Experts of a small language model: 538M tokens, 3956 steps.
Below are experts of layer 2 (counted from 0) of a mixture-of-experts language model. Rows are named up (a neuron's input weights, with its number), down (a neuron's output weights, with its number) and show model dimensions 256-319. Each number is 128 + 24 x the weight over its row's rms, rounded and kept within 0 to 255.
Before each expert's rows: "comes before" lists some tokens at least twice as common just after its tokens as in all text. This comes from a sample of Wikipedia text that the model never trained on. Tokens count by the router's weight.

# expert 0
comes before: ", ", "-", ". ", "of ", ".", "\" "
up0 [133  78 121 148  80  92 131 158 108 122 116 110 165 144 174 141 108 131 122 140 122 119 151 138 112 141 153  95 137 118 100 149 123 120  81 135 122 133 129 121 113 110 152 148 139 149 129 127 109 135 109  84 171  95 106 165 136 142 116 154 132 145 146 140]
down0 [120 124 169 144 129 146  85 128 133 103 137 126 136 134 128 119 133 138 147 110 105 142 137 123 132 107 104 120 118  98 120 116  81  68 109 116 148 101 125 116 154  91 190 120 117 103 149 164 114  67 150  95 143 159 123 122 128 130  54 160 122 115 173  87]
up1 [130 149 128 124 109 127 160 104 103 113 146 129 134 124 160 125 149 110  99 119 107 126 115 154 102 140 180 141 146 114 161 122 166 162 117 148 114 168 172 162 117 102 135 146 137 132 104 130 109 162 143 162 104  94 155 135 150 129 154 161 153 112 124 113]
down1 [151 177  91 161 121 131 124 114 157 170 179 134 148 118 111  70 165 122 103  96 148 127 131 103 124 111 122 100 125  99 112 123 144 160  95 127  91 163  83 144 104 137 158 142  91 125 121  97  96 105 135 118  97 183 130 113 122 124 108 118 123 141 141 154]
up2 [105 106 150 187  84 136 197 125 137 141  70 155 131 132 169  77 129 120 129 172 157 126 141  99 142 130 178 130 102 135 119 157 145 175 132  87 118 144 147 152  91 124 121  87 115 136 199 122 135 126 179 134 130 113 127 142 129 115  83 105 130 135 140  72]
down2 [102 137 115 170 164 140 152 131 140  74 165 128 149 134 116 137  87 185  88 131 154 112 124 131 151 126 132 103  71 110 138 121 130 148 122 125 144 132 120 115 112 105 129 127 149 124 147 136 151 147 122 144 126 161 122 133 111 124 134  95 147 117 175 129]
up3 [140 136 125 119 165 154 139 188  92  90 138 101 129 150 144 121 130 108 145 122 150 143 147  90 135 117 120 163 134  72 148 144 111 169 131 145 119 128 110  94 152  99 141 133 135 124  82  98 116 128 129 122  85 114 123  90 163 147  86  81 136 128 102 147]
down3 [140 182 138 106 119 134 133 142 107 135 143 101 188 166 105  90 179  95 106  71 118 102 150  93 111 168 101  97 162 151 119 137 109 155  91 170 122 126  99  96 161 113 124 106 144 135 120 120 151 165 147  74 106 176  98 140 115 109  95 105 112  94 104 152]
up4 [159  87 131 101  83 134 118 153 114 130  93 122 133  89 154 135 152 100 144 114 137 114 138 170 104 112 117 151 104 123 132 180 145 105 163 140 128 135 179  94 139 104 163 138 103 116 122  80 134 149 175 145 132 114 122 142 116 129 137 131  76 100 144 135]
down4 [142 110 104 138  99  73 136 156 135 127 129 127  88 148 169 134 151 137 153 128 108 121 150 173 111 119 138 111 117 112 142 108 138 108 147 126 153 125 137 108 151 105 117 135 101 147 110 123 145 132 107 134 134 183 132 104  99 114 102 168 105 143 132 134]

# expert 13
comes before: "and ", "(", "in ", "for ", "was ", "on "
up0 [127 157 125 102 155 121 144 139 129 184 113 150 160 118 149  58 132 130 145 136 169 125 157 137 101 123 123 137 101  91 113 112 125 103 101  97 144 126 158  88 155 114 118 126 137 134 127 167 117 121 155  75 115 116 102 166 114  67 131 141 111 141  90 112]
down0 [123 145 143 135 173 139 105 128 158 154 171 153 223 141 136 149 182 102  84 106 128 121 131 103  87 146 110 121 103 141 155  67 146 111 159 157 154 113  96 125 124  88 165 144 119 131 154 128 143 147 135  83 125 166  97 143 108  93 103  87 117 111 129 108]
up1 [106 112 122 140 109 151 156 150 133 128 138 112 137 121 145 107 115 126 174 146  83 126 112 186 122 139 122 200 108 110 118 169 130 153 121 136 176 129 153 135 141 153 100 143 128  97 139 181 137 113 121  90 148 143  90 129 131 115 151  82 127  80 169 150]
down1 [128 136 124  91 138 165 163 152  97 150 104  88 121 128  93 106 126 110 136 134 137 110 123 106 152 105 122 115 115 131 138 126 142 116 178 139 128 183 117 141 137 118 105 145 118  85 116 117 109 129  81 118 129 169 136  97  60 105 139 137 128 124 143 132]
up2 [134 124 126  95 140 122 149 132 121 143  75 125 124 163 110 149 158 100 139  87 154 127 121 147 131  79 122 133 109 118 123 129 158 138 152 150 149 107 107 115  86  70 109 100 147 162 161  93 145 143 105 180 118 118  85 136 153 121 136  86 112 135 166  99]
down2 [171 124 139  88 115 120 151  92 127 143 110 134  99 144 148 142 148 121 135 100 127 115  95 133 119 111 111 185 119 114 156 121 138 128  93 149 146 124  90 106 162 132 118 136 144 166 124 145 165 128 118 159 122 164 137  87 137 151 149 167 129 123 136 203]
up3 [129 166 172 160 148 186 147 132  90 172 154 147 112 129 137 155 163 152 144 131 191 156 138 174 121 142  82 133 128  92 119 151  97 151  90 165 109  96 119 162 154 172 100  99 154 156 122 138 102 122 169 151 137 101 113 125 126 154 150 138 144 122 110 116]
down3 [140 145 123 100  96 125  76 105 129 111 153 135 135 122 149 133 149 166 114 137 116  87 118  87 138 147 111 125 145 142 151 134  97 165 148 140 122 155  95 109 162 141 136 101 107 169 103 153 158 112 151 130 152  91 142 171 159 117 129 209 107 137 100 119]
up4 [102 122 152 152 103  89 113 152 111 120 104 124  89 146 170 113 117 143 100 101 182 128 136 144 109 104 236 152 103 137 160 128 147 135 104 110 124 122 139 126 153 148 121 110 126 145 106 147 122 130 134 122 141 117 146 128 115 150  90 133 113  88 128 118]
down4 [150 131 170 172 142 118 129 120 148 160 102 142 126 131 150 137 136 128 175  82 143 134 129 106 139  94 108 160 111 121 143  57 138 148 145 122 135 123  95 136 125 100 109 149 124 132 105 118 132 106 147 117  89 137 100 144 113 144 139 107 159 171 153 118]

# expert 19
comes before: "| ", "to ", "a ", "in ", "that ", "was "
up14 [120 116 100 183 146 118 124 144 164 102 125 114  90 147 140 175 185 107  97  98 147 127 183 131 117 135 140  89 126 136 127 133 146 118  88 140 109 116 134 133 121 137 109 105 133  83 126 136 124 124 142 128 146 112 145 179 137  91  88 116 146 106 136 122]
down14 [133 127 136 117 140  95 121 119 159 143 117 124 116 120 136 156 130 155  37 107 142 119 163 173 144  94 115 137 108 109 138 134 124 142  75 115 115 122 105 107  97 149 158 135 131 131 125 111 115 147 153 157 123 169 156 144 109 123 101  85  87  88  73 141]
up15 [165  82 144  89  65 129 124 137 123 132 100 141 123 152 147 143 116 120 118 117 129 110 106 142 138 120 152 109 120  73  83 162 165 170 134 122 128 162 106 128 148  89 127 122 155 128 167 131 142 105 160 161 149 114 170 148 120 163 146 123 124  97 120 135]
down15 [152 145 131 134 119 134  92 129 133 131 110 139 105 118 118 101 148 147 135 102 154 152 143 139  73 129 125 129  83 136  88 116 154 124 107 142 106 114 151 133 139 132 134 145 135 150 134 113 127 113 146 112 110 148 114 126  99 110 107 170 133  81 140 164]
up16 [142 115 144 122  85  80 114 159 142 139  94 150 109 137 144 123 128 172 171 113 134 132 147 137 134 123 133 116 113 145 142 140  79 157 135 107 125 128 172 107 123 153 138 143  95 123 105 135 185 135 119  44 135 104 109 153  95 142 113 143 132  56 165  77]
down16 [150 145 110  91 101  94 143 149 137 116 149 110  86 139 153  88 120 122 115 143 120 126 107 157 189  98 104 145 152 132 179 126 134 130 131  62 108 158  88 128 108 172 140 146 110 109  90 138 168 151 140 124 116 138 128 160 133 126 134 129 114 127 103 132]
up17 [133 123 122 109 113 120 152  86 139 148 143 141 143  83 112 134 118 103  94 142 140 121 139 135 135 121 103 102 151 123 125  98 131 110 145  82 163  98 136  96 130 138 130 148 102 135 124 109 149 138 154 104 131  94 158 140 104 158 149 153 136 109 114  74]
down17 [128 120  71 113 127 118 173 143 115 107 141 133 175 134 129 129 121 134 107 170 103 138 132 114 133 100 111 120 149  91 147 128 153 104 151 139 134 122 112 118 105 132 196 166 145 109 130 116 115 139 114 144 135 131  83 133  91 138 156 201 111 123 139  79]
up18 [108 122 185 123 110 118 115 104 113 123 117 120 124 159 153 102 106 124 159 120 155 123 133 106 166 138  81 138 128 140 122 159 143 140 150 138 131 180 117 159  88 102 153 100 134  88 150 115  82 162 164 127 108 108 115 145 113 141 111 119 114 120 113 149]
down18 [150 121 135  97 133 122 128 121 147 152 144  92 122 100 163  87 150 170 122 160 132 128 100 118 159 137 143 154 144 108 154 137  81 164 168 154 128 128  95 137 152  77 148 107 121 125 162 149 137  78 137 139 152 153 100 109 129  92 127 116 127 125 124 151]

# expert 6
comes before: "the ", "a ", "his ", "an ", "their ", "its "
up0 [131 142 171  96 138 139 118 135 139 136 114 135 110 140 167 142 143 144  96 157 126 126 138 136 136 133 143 160 175  93 119 135  90 126 144 102 118 117 133 169 134 147 140 106 139 103 129 135 115 140 132 142 122 103 130  95 138 129 115 116 184 154 116 101]
down0 [149 109 122 110 173 164 135  77  68 133 164 145 148 150 115 113 156 152 122 114 106 122  94 159 113 153 148  87 141  98  77  88 132 119 131 135 147 138 149 139 185 131 126 149 145 147  98 131 174 185 132 146 118 145  90 144 171  75 124  94 109 101 121 121]
up1 [121 126 148 145 106 136  88 135 160 137 110 142  74 119 101 108 157 132  98  98 135 110 136 132 129 104 144 119 107 150 127 117 174 153 154  91 113 122 159 105 116  98 106 118 157 179 112 143 112 100 164 105 132 114 135 122  96 128 138 152 101 141 148 100]
down1 [128  99 145 158  92 113 125 128 130 128 120 121 138 144 135 101 122 103 114  71 106 152 131 125 140 136 136  97 110 145 139 133 132 111 156 119 184  95 127 121 138 141 152  90 152 152 134 145 131 108 147 110 154  87 129 171 137 120 144 132 109 115 135 101]
up2 [152 137 154 106  88 132 121 168 177  95 105 111 106 153 120  84 148 116 116 140 105 150 163 159 133 127 115 111 101 102 108 100 128 118 161 144 124 101 124  98 129  98 105 124 130 124 134 138 145 106 147 148 127 114  99 180 101 100 144  58 154 118  98 109]
down2 [ 94  96 139 109 106 149 108 148 162 148 137 111 116 118 148 132 166 133 125 124 102 105 104  85 109 133 126 109 143 194 149 131 125 133 130 169 147 145  84 140 106 130 117 104 131  96 145 155 136  95  97  81 167 114 133 115 130 151 139 148 155 140 150  94]
up3 [120 150 157 159 117 121 130 116 123 127 120 146 113 110 171 119 138 145 137 149 164 169 138 101 106 145 155 115 157 157 121  94 109 134 121 156 145 113 115 154 123 171 136 113 148 142 104 124 101 164 109 139  87 124 124  98 147 102 129 147 137 114 131  97]
down3 [152 144 126 169 157  90 105 112 160 158 144 138 133 115  92 169 156 149 119 144  96  91  75 151 136 119 150 145 124 120 126  96  84 129 107 151 146 109 117 112 121 124  67 119 143 182  93 174 135 161 114 117 137 177 166 112 136 115 143 117 144 113 158 101]
up4 [ 93 119 148 108 147  79 123 171  83 119  99 169 120 112 120 132 123 124 136  98 101 100 111 126 150  82 109 162 135  96 187 140 141 145  98 128 149 149 151 123 150 143 153 139 111 119 113 146 145 145 146 157 107 106 148 139 117 129 114 127 128  87 113 175]
down4 [115 172  93  98 101  93 149 109 143 141 154 129 130 128 100 141  66 115 118 125  79 159 117 185 148  83 127 108 104 120 140 178 130 106  96 130 137 158  85 177 110 137 111  93 167  88 161  73 142  94 126 120 117 145 115 161 131 148  30 149 139 129  95 172]

# expert 15
comes before: "\n", "\n\n", ", ", "s ", ". ", "."
up0 [116 104 118 126 117 128 155 127 129 175 125 120 154  93 203  89 132 107 154 103 154 103 119  90  53 108 180 119 159 141 156 185 188 177 148 138 194  81 143  93 153 134  93  77 136  93 113 143 104 122 160 109 123 109 132 171 129 120  94 135 113 134 128 116]
down0 [115 107 105 195 144  86 177 112 131  99 164 155 128 137 106 133 142  94 115  84 106 112 174 143 135 131 109 127 173 168 103 110 135 134 112 118 123 117 116 142 125 104 154 118 126 142 129 130 138 157 125 192 125 138 137 110  86 124 111 104  99 142 105 137]
up1 [108 149 142 111 173 137 129 141 128 127 134 145 124 117 182 139 165 148 147 147 133 106 144 139 111 107 152  91 133 166 130 114 114 139 111 122 152 140 138 100 151 118 188 137 130 138 184 100 107 114 117 116 139 115 118 110 181 106 144 100 108 103 107 133]
down1 [142  90 150  69 136  95 117 143 115  91 123 124  93  90 117 148  72 147 178 133 139 114 130 147 139 115  72 150 176 102 122 159 124 133 144 127 102 133  82 131 142  73 126 168  91 149 144 147 144 130 140 177  91 139 115 147 123  99 117 120 128 107 131 113]
up2 [ 92 125 150 170 149  93 106 168 100 129 108 124 144 125 145 124 107  76 128 124  96 139 117  89 110 106 142 119 124  98 122 146 142 106 109  94 141 153 136 139 111 116 138  95  94 146 173 153  94 159 123 169 126  29 132 148 136 118 123 124 106 132 133 147]
down2 [113 129 138 134  96 153 155  70  93 109 148 161 104 120 142 112 142 155 199 170 139 103 133 136 106  90 119 140 157 122 159 125  89 110 169 127 139 119 126 116 127 127 128 127 164  83 123 104 142 120 212 147 165 113 127 123 151 109 121  86 148 111 127 111]
up3 [160 133 134 137 116 136 116 133 159 137 148 144 145  88 118 127  99 100 134  70 121 143 133  80 125 139 147  99  77 130 134 120 112 133 169 134 146 142 133 141  93 128 102 150 126 187 156 139 147 131 105 172  62 110 107 170 147 157  96  95 130 105 152 114]
down3 [153 173 156 115 195 134 127 110 117 138 160 102 110 122  97  88 116 151 108  87 135 148 142 138 110 117 170 141 150 138 147 146 100 141 164 141 139 150 153 149 136  95 144 125 136 124 147 138 141 116 144 161 106 161 108 177  86 122 177 145 112 150 145  92]
up4 [132 142 166 115 125 151 113 153 156 117 123 113 124 100 155  98 142 152 173 145 127 114 100 118  87 140 126  96 142 134 137 100 117 128 132 128 141 126 118 133 122 124 115 119  73 160 141 157 135 129 112 108 148 128 149 119 127 116 102 122 128 115 161 103]
down4 [153 131 123  94  83 167 153 128 118 152 154 109 139 137 116 111 165 141 109 119 120 113  78 119 132 162  67 123 196 123 150 103 136 109 128 143 126 125 112 111 115 107 132 110 154 104 115 125 134 118 109 119 136 160 138  87 103 105  73 109 129  88 150 165]

# expert 1
comes before: "| ", "201", "0", "202", "6 ", "4 "
up14 [122 126 111 130 132 138 110 160 146 170 155 104 166 129 110  90 161  70 113 101 130 122 157 101 124 101 135 138 121 140 112 174 197 108 164 131 151  92 125  82 134 143 103 133 151 139 122 115 133 138 130 154 114 121 132 117  95 150 136 139 107 114 133 125]
down14 [181 139 146  93 118 130 166 138 149 124 127 136 143 128 133 117 134 125 151 113 135 181 145  97 154  92 134 135 139 143 114 130 135  91  96  96 139 154 123 155 168 131 107 115 126 126 127 138 143 111 135  98  94 210 160 163 140 144 123 136 147 145  90 171]
up15 [ 88  69 116  85 142 134 168 187 121  94 100  79 130  88 130 124 174 109 133 112 108 119 119 113 141 129 126 109 168 152 140 109 137 127 164 120 122 134 117 113 105 124 136 108 165  94 125 107 120 143 135 139 130 100 119 121 108 114 150 131 124 128 130  79]
down15 [113  99  94 103 132 110 162 124 122 127 144 112 111 107 126  98 101 169  95 143 156 158 153 113 138 175  90  74 135 123 123 139 175 158 124 146 143 149 101 137 135 130 123 153  94 120 166 108 146 128 137 142 118 130 109 126 128 120  97 154 113 118 100 147]
up16 [ 54 151 135 150 125 129 137  97 151 150 117 148 160 110 142 119 166 129 147 118 116 140  77 137 108 129 119 132 125 125 131 140 156 118 111 138 200 106 185 155 111 115 143 124 128 138 173 106 102 124 106 136 124 136 130 119 111 123 102 148  86 154 111 125]
down16 [ 67 122 140 172 123 116 135 105 126 144  93 134 124 128  92 133  92 168 168 122 124 159 131 138 120 104 169 127 122 122 152 132 113 130 115 106  90 152 127 115 121 121 179 176 136 102  99  95 107 131 145 162 128 165 126 114 146 110 110 124 136 126  67 152]
up17 [147  94 128 146 108 131 146 153 134 142 128 160 118 149 106 135  96 136 110 117 170 159 113 114  92 105 133 173 118  97 134  91 123 154 130 148 140  98 157 132 136 113  97 103 140 133 134 158 138  97 128 128 140 116 114 132 142 156  59 106  76 102 120 162]
down17 [127 102 108  64  87 166 102 132 159 116  90 181 156 141 115 108 102 151 145 132 157 128 139  96 124 108 151 152 123 123 130 101 136 151 107 171 137 164 106 119 149 158 122 142 165 119 147 116 163 127 181 109 124 130 154  85 162 120 107 121 134 135 117 140]
up18 [139 152 104 134 111 145 145 197 133 115 133  96  90 114 149 128 134 165 136  69 138 131 125 117 120 141 106 126 144 145 154 181  69 133 116  94 159 133 117 121 160 137 132 101 108 129 114  97  83 128 104 146 107 109 139 172 165 127 125 111 145  85 137 126]
down18 [114 129  82 154 121 111 170 125 111 104 154 122 113 111 122 111 164 145 117 154 158 143 134 116 171 103 123  88 158 132 132 121 106 102  89 123  65 157 102 148 151 129 129 109 140  93  96 107 129  92  97 104 171 130 125 121 108 120 106 125 111 152  92 149]

# expert 14
comes before: "| ", "|", ". ", "(", "of ", ": "
up0 [117  64 117  97 117 132 123 118 121 125 131 137 118  96 124 135 147  94 141 116 114 120 141 126 132 129 133 152  73 142 145 148 140 153 168 130 146 144 135 132 136 112 157 138 121  86 157 163  93 114 123 128 139 125 160 183 152 121 192 154 154 143 198 142]
down0 [115 119 108 111 128 147  63  89 106 163 174 158 137 155 148  86  92  95 137 137 150 152 122 131  98  82 132 102 157  93 141 122 120 114 120 129 119 108 145 199 140 135 106 124  88 162 136  75 145 147 124 111 150  99 125 161 131 110 115 142 125 133 114 166]
up1 [140 122 130  99 134 175 144  93  82 126 154 114 164 112 149 114 114  88 127 140 155 169 128 103 137 100 144 149 124 107 109 112 158 123 137 130 132 117 113 132  85 131 129  88 161 129 161 111 106 127 119 138  96  75 170 156 128 129 111 119 176 151 117 106]
down1 [153  94 118 146 152 124  90 125 112  82 121 144 146 169 102  87 105  92 121 139 191 129  94  96 132 119 132 147 127 119 114 156 106 118 118 140 118 110 106 106 129 134 103 153 157 111 111 128 123 156 117 124  92  84 123 140 162  83 105 142 117 170 157 136]
up2 [ 89 152 176 108 166 116 123 117  83  92 125 188 128 137 148 102 157 124 196 126 201 126 121 139 102 105 163 135 132  99 129 111 130 116 112 167 120 136 140 170 136 131  87 129  93 134 130 122 143 115 163 113 106 104 112 125 188 125 160 152 107 112 158 101]
down2 [154 105 136 139 146 139 136 132  96 167 144 153 115 100 117  93 176 105 168 122 173 110 126 121 172 117 129 126 157  90 129 122 153 153 102 130 115 139 108 130 104 130  93 134 145  87 141 110 176 142 109  96 107 121 122 164 146 128 135 134 133 144 134 107]
up3 [105 155 157 107 130 135 107 155 132 115 123 146 108  68 148  92  93 123 136 147 109 138 123  99  71 136 191 107 136 122 148 126 102 151 112 187 123 166 146  84 111 131 107 171 141 124 127 169 169 112 163 126 115 138  91 148 121 123 134 132 102 131 127 131]
down3 [132 165  99 158 101 124 156 124 126 117  94 130 108 112 104 140 127 109 149 166 130 127 145 134 120 105 111  76 109 154 192 122 113 132 105 122  92  86 132  87  94 149 110 130 134 146 121 126 157 170 134  87 153 117 103 110 113 143 138 133 141 128 138 144]
up4 [132 136 114 132 139 146 122 146 128 184  99 108 130 166 167 144 152 112 158 109 132 116 109 121 160 131 120 126 157 148 160 140 157 164 105 140 113 138 115 140 146 128 129 133 132  91 152 130 157 157 119 133 121 106 111 158  83 161 113 118 126 136  90 110]
down4 [156 102  92 120 119 118 108 143 114 119  97 136 119 101 138 148 105 133  97 119 121 126 107 125 155 120 163 138 123 105 124 120 136 125 134 137 123 130 120 108 137  99 160 153 136 104 136  96 130  97 133 150 141 139 127 134 139 140 110 154 105 163  95 158]

# expert 8
comes before: "of ", "in ", "the ", "by ", "for ", "and "
up0 [139 123 126 159 164 127 147 117 155 104  98 128 109  99 108 172 100 125 114  96 132 133  62 146 106 112 105 121 141 121 111  92 118 125 156  99 119 133 127 105  81  67 109  87  69 144 167 128 155  95 135 128  68 117 106 133 179 145 121 160 125 112 159  92]
down0 [141 100 157 140 132 135  83 102 108 124 102 129 139 135 163 124 152 116 176 103 111  96 162 142 165 109 112 106 174 128 146 111  93 100 136  91 169 123 143 110 153 128 156 124 178 104 125 132 173 157 111 130 123 127 128 158 119  95 116 174 126  90 113 109]
up1 [138 142 177 129 119  89 122 136 158 110 148 125 137 110  95 162 153 111 122 152  96 124 114 116  95 139 126  98 127 154  97 132 157 124 107  94 105 153 157  99 121 127 159 141 134 131 147 162 124 126 150 150 111 133 162  96 112 151 147 106 125 134 124 132]
down1 [143 115 121 180 104  97 143 102 150 139 124 103 134 137 110 118 179 140 168 144 100  95 176 134 141 149 133 161 121 136 164 135 111 107 125 124  79 167 162 147 131 157  98 157 159 119  94 149 106 154 138  90 145 130  67 139 115 154 145 113 137 122 101 149]
up2 [112 117 180 138 169 141  87 133 174 130 125 163 131 139 109  87 167 113 148 105 175  99 170 133 129 161 129 135 154 140 150  87 126 108  99 101 142 128 144 166 135 119  80 121 140 146 141 116 132 138 109 105 137 137 124 106 111 122 152 156 125 102 106  92]
down2 [155  95 168 188 139 137 118 139  95 122 133 138 122  82 151 156 176 142 114 161 158 133 108 113 145  97 134 107 137 171 100 135 135 115  88 141  89 130 102 110 116 146 175 104  91 134 142  87 128 120 132 120 142 119 148 113 135 136 183 137 110 178 146 120]
up3 [108 111 130 112 119 130 109 154 108 114 130 125 105 102 143 118 140 136 179  88 151 143 147  89  86 139 169 120 138 170 119 163 119 116 129 107 117 120 175 109 154 118  58 149 121 159 155 128  86 165 140 126 101 124  74 102 108 167 139 152 108 105 129 141]
down3 [153 130 137 122 122 130 123 105 146 131 159 101 152 137 120 107 175 123 143 147 121 121 127 126 122  80 135 126 135 172 105  99 120 128 111 142 157 132 103 110 158 134 110 147 133 106 133 142 107 161 143 124 130 189 119 118 140 126 197 120 127 146 131 161]
up4 [ 97  89 157 137 111 113 130 149 139 101 142 131 112 150 136 134 185 112 104 109 139 121 148 113  84 112 131 105 100 107 165 187 112 158 151 119 112 122 176 133 135 141 135 128  81 106 117 134 119 102 157 151 128 123 133 123 134 116 118 119 142 145 152 127]
down4 [128 122 101 159 162 175  91 114 140 168 126 112 104  93  77  76 132  84 126 132 144 111 175 143 103 113 126 125 135 108 149 166 143 106 134 120 101 148 127 140 118 126 132 147  94  83 125 165 170 128 125  99 111 222 111 150 166 138 131 128 140 136 156 123]

# expert 9
comes before: "| ", "(", "and ", "|", "was ", "is "
up0 [109 130 137 182 113 126 138 150 151 129 138 167 134 159 126 148 159 103 142 114  88 174 128 103 120 117 110  94 134 103  91 120 140 137 162 126 153 107 106 127 136 154 151 149 137 121 136 138 137 130 142 109  94  99 103 114 124 152 114  92 107  97 107 120]
down0 [156 135 168 139 148  89 148 150 138 154 165 119  77 113 156 127 188 132 115 121  96 132 121 138  76 103 107 107 122 140 125 102 169 121 112 119 165 114 106 112 125 108 129 115 170 103 130 131 156 115  79  86  96 134 152  89  90 158  93 147 146 141 110 120]
up1 [134  93 125 103 122 111 127 132 143  85 112  85  96 111 129 123 155 132 150  91 132 167 146 149 117 162 186  97 167 102 128 115 158 144 117 141 127 115 150 125 151 140  81 139 119 121 130 164  56 106 149 201 114  91 137 106  99 140 150 131 144 135 131  89]
down1 [109 108 153 153 102 136 130 135 119 138 132 176 102 156 200 138  99 139 136 119 117 155 124 148 132  95 153 129 111 115 148 136 144 145 118 130 133  98 137 196 193 178 192 152 103 116 153 109 162  97 129 121 133 187 101 116  82 128 117 133 151 143 108 154]
up2 [ 68  98  97 151 152 129 162 126 106  94 131 135 112 137 123 134 122 143 121  99  96 149 127 123 131  94 150 114 138 102 165 117 140 123 147 145 110 144 151  77 138 131  94 127 119  89 135 190 114 150 178 140 159 111 126 117 128 187 141 106 149 145 180 141]
down2 [113 159 134 166 157 107 130 115 137 123 146 146 117 125 159 113 137 155 165 139 155  99 125 158 112 106  97 118 133 145 104 120 125 131 136 113 129 136 133 140 137 132 106 143 123  94  97 112 180 132 117 103 127 161 178 114 121 126 127 144 144 149  76 100]
up3 [134 137 178 135 173 106  95  87  91 114 166 114 110  81 160 137 133 150 184 138 170 131 113 169 104 114 114 154 122 145 103 135 119 134 140 115 112 123 121 110 122 126 168 160 133  77 141 117 131 128 164 131 142 116 174 190 108 118 142 109 129  85 111  99]
down3 [158 138 130 107 127 154 176 146 110 128 144 171 154 172 123 166  98 101 152 140 133 148 120  60 180  78  91 107 161 132  92 116  99 151 107 147 135 117 106 167 105 157 108 110 137 155 137 112 158 117 155 139  87 193 139 130 136 131  73 128 117 117 158 153]
up4 [143 119 139  89  85 167 145 148  85 152 144 147  80 115 146  83 157 137 141 134 146  96 136 126 120 124 102 122 147 147 135 123 106  93 130 152 123 108 117 146 114 101 129 128 128 145 135 114 184 158 139 114  89 118 138 181 196 146 162 113 122 108 121  83]
down4 [132 131 111 163 121 116 129 125 150 135 181  89 155 119 121 126 135 142 144  96 129 145 124 126 100 167 100  96 127 128 139  99 155 146 141 130 124 143 146 131 160 140 166 129 141  88 111 135  95 119 107  91 154 142 107 121 128 178  71 101 131 149 103  84]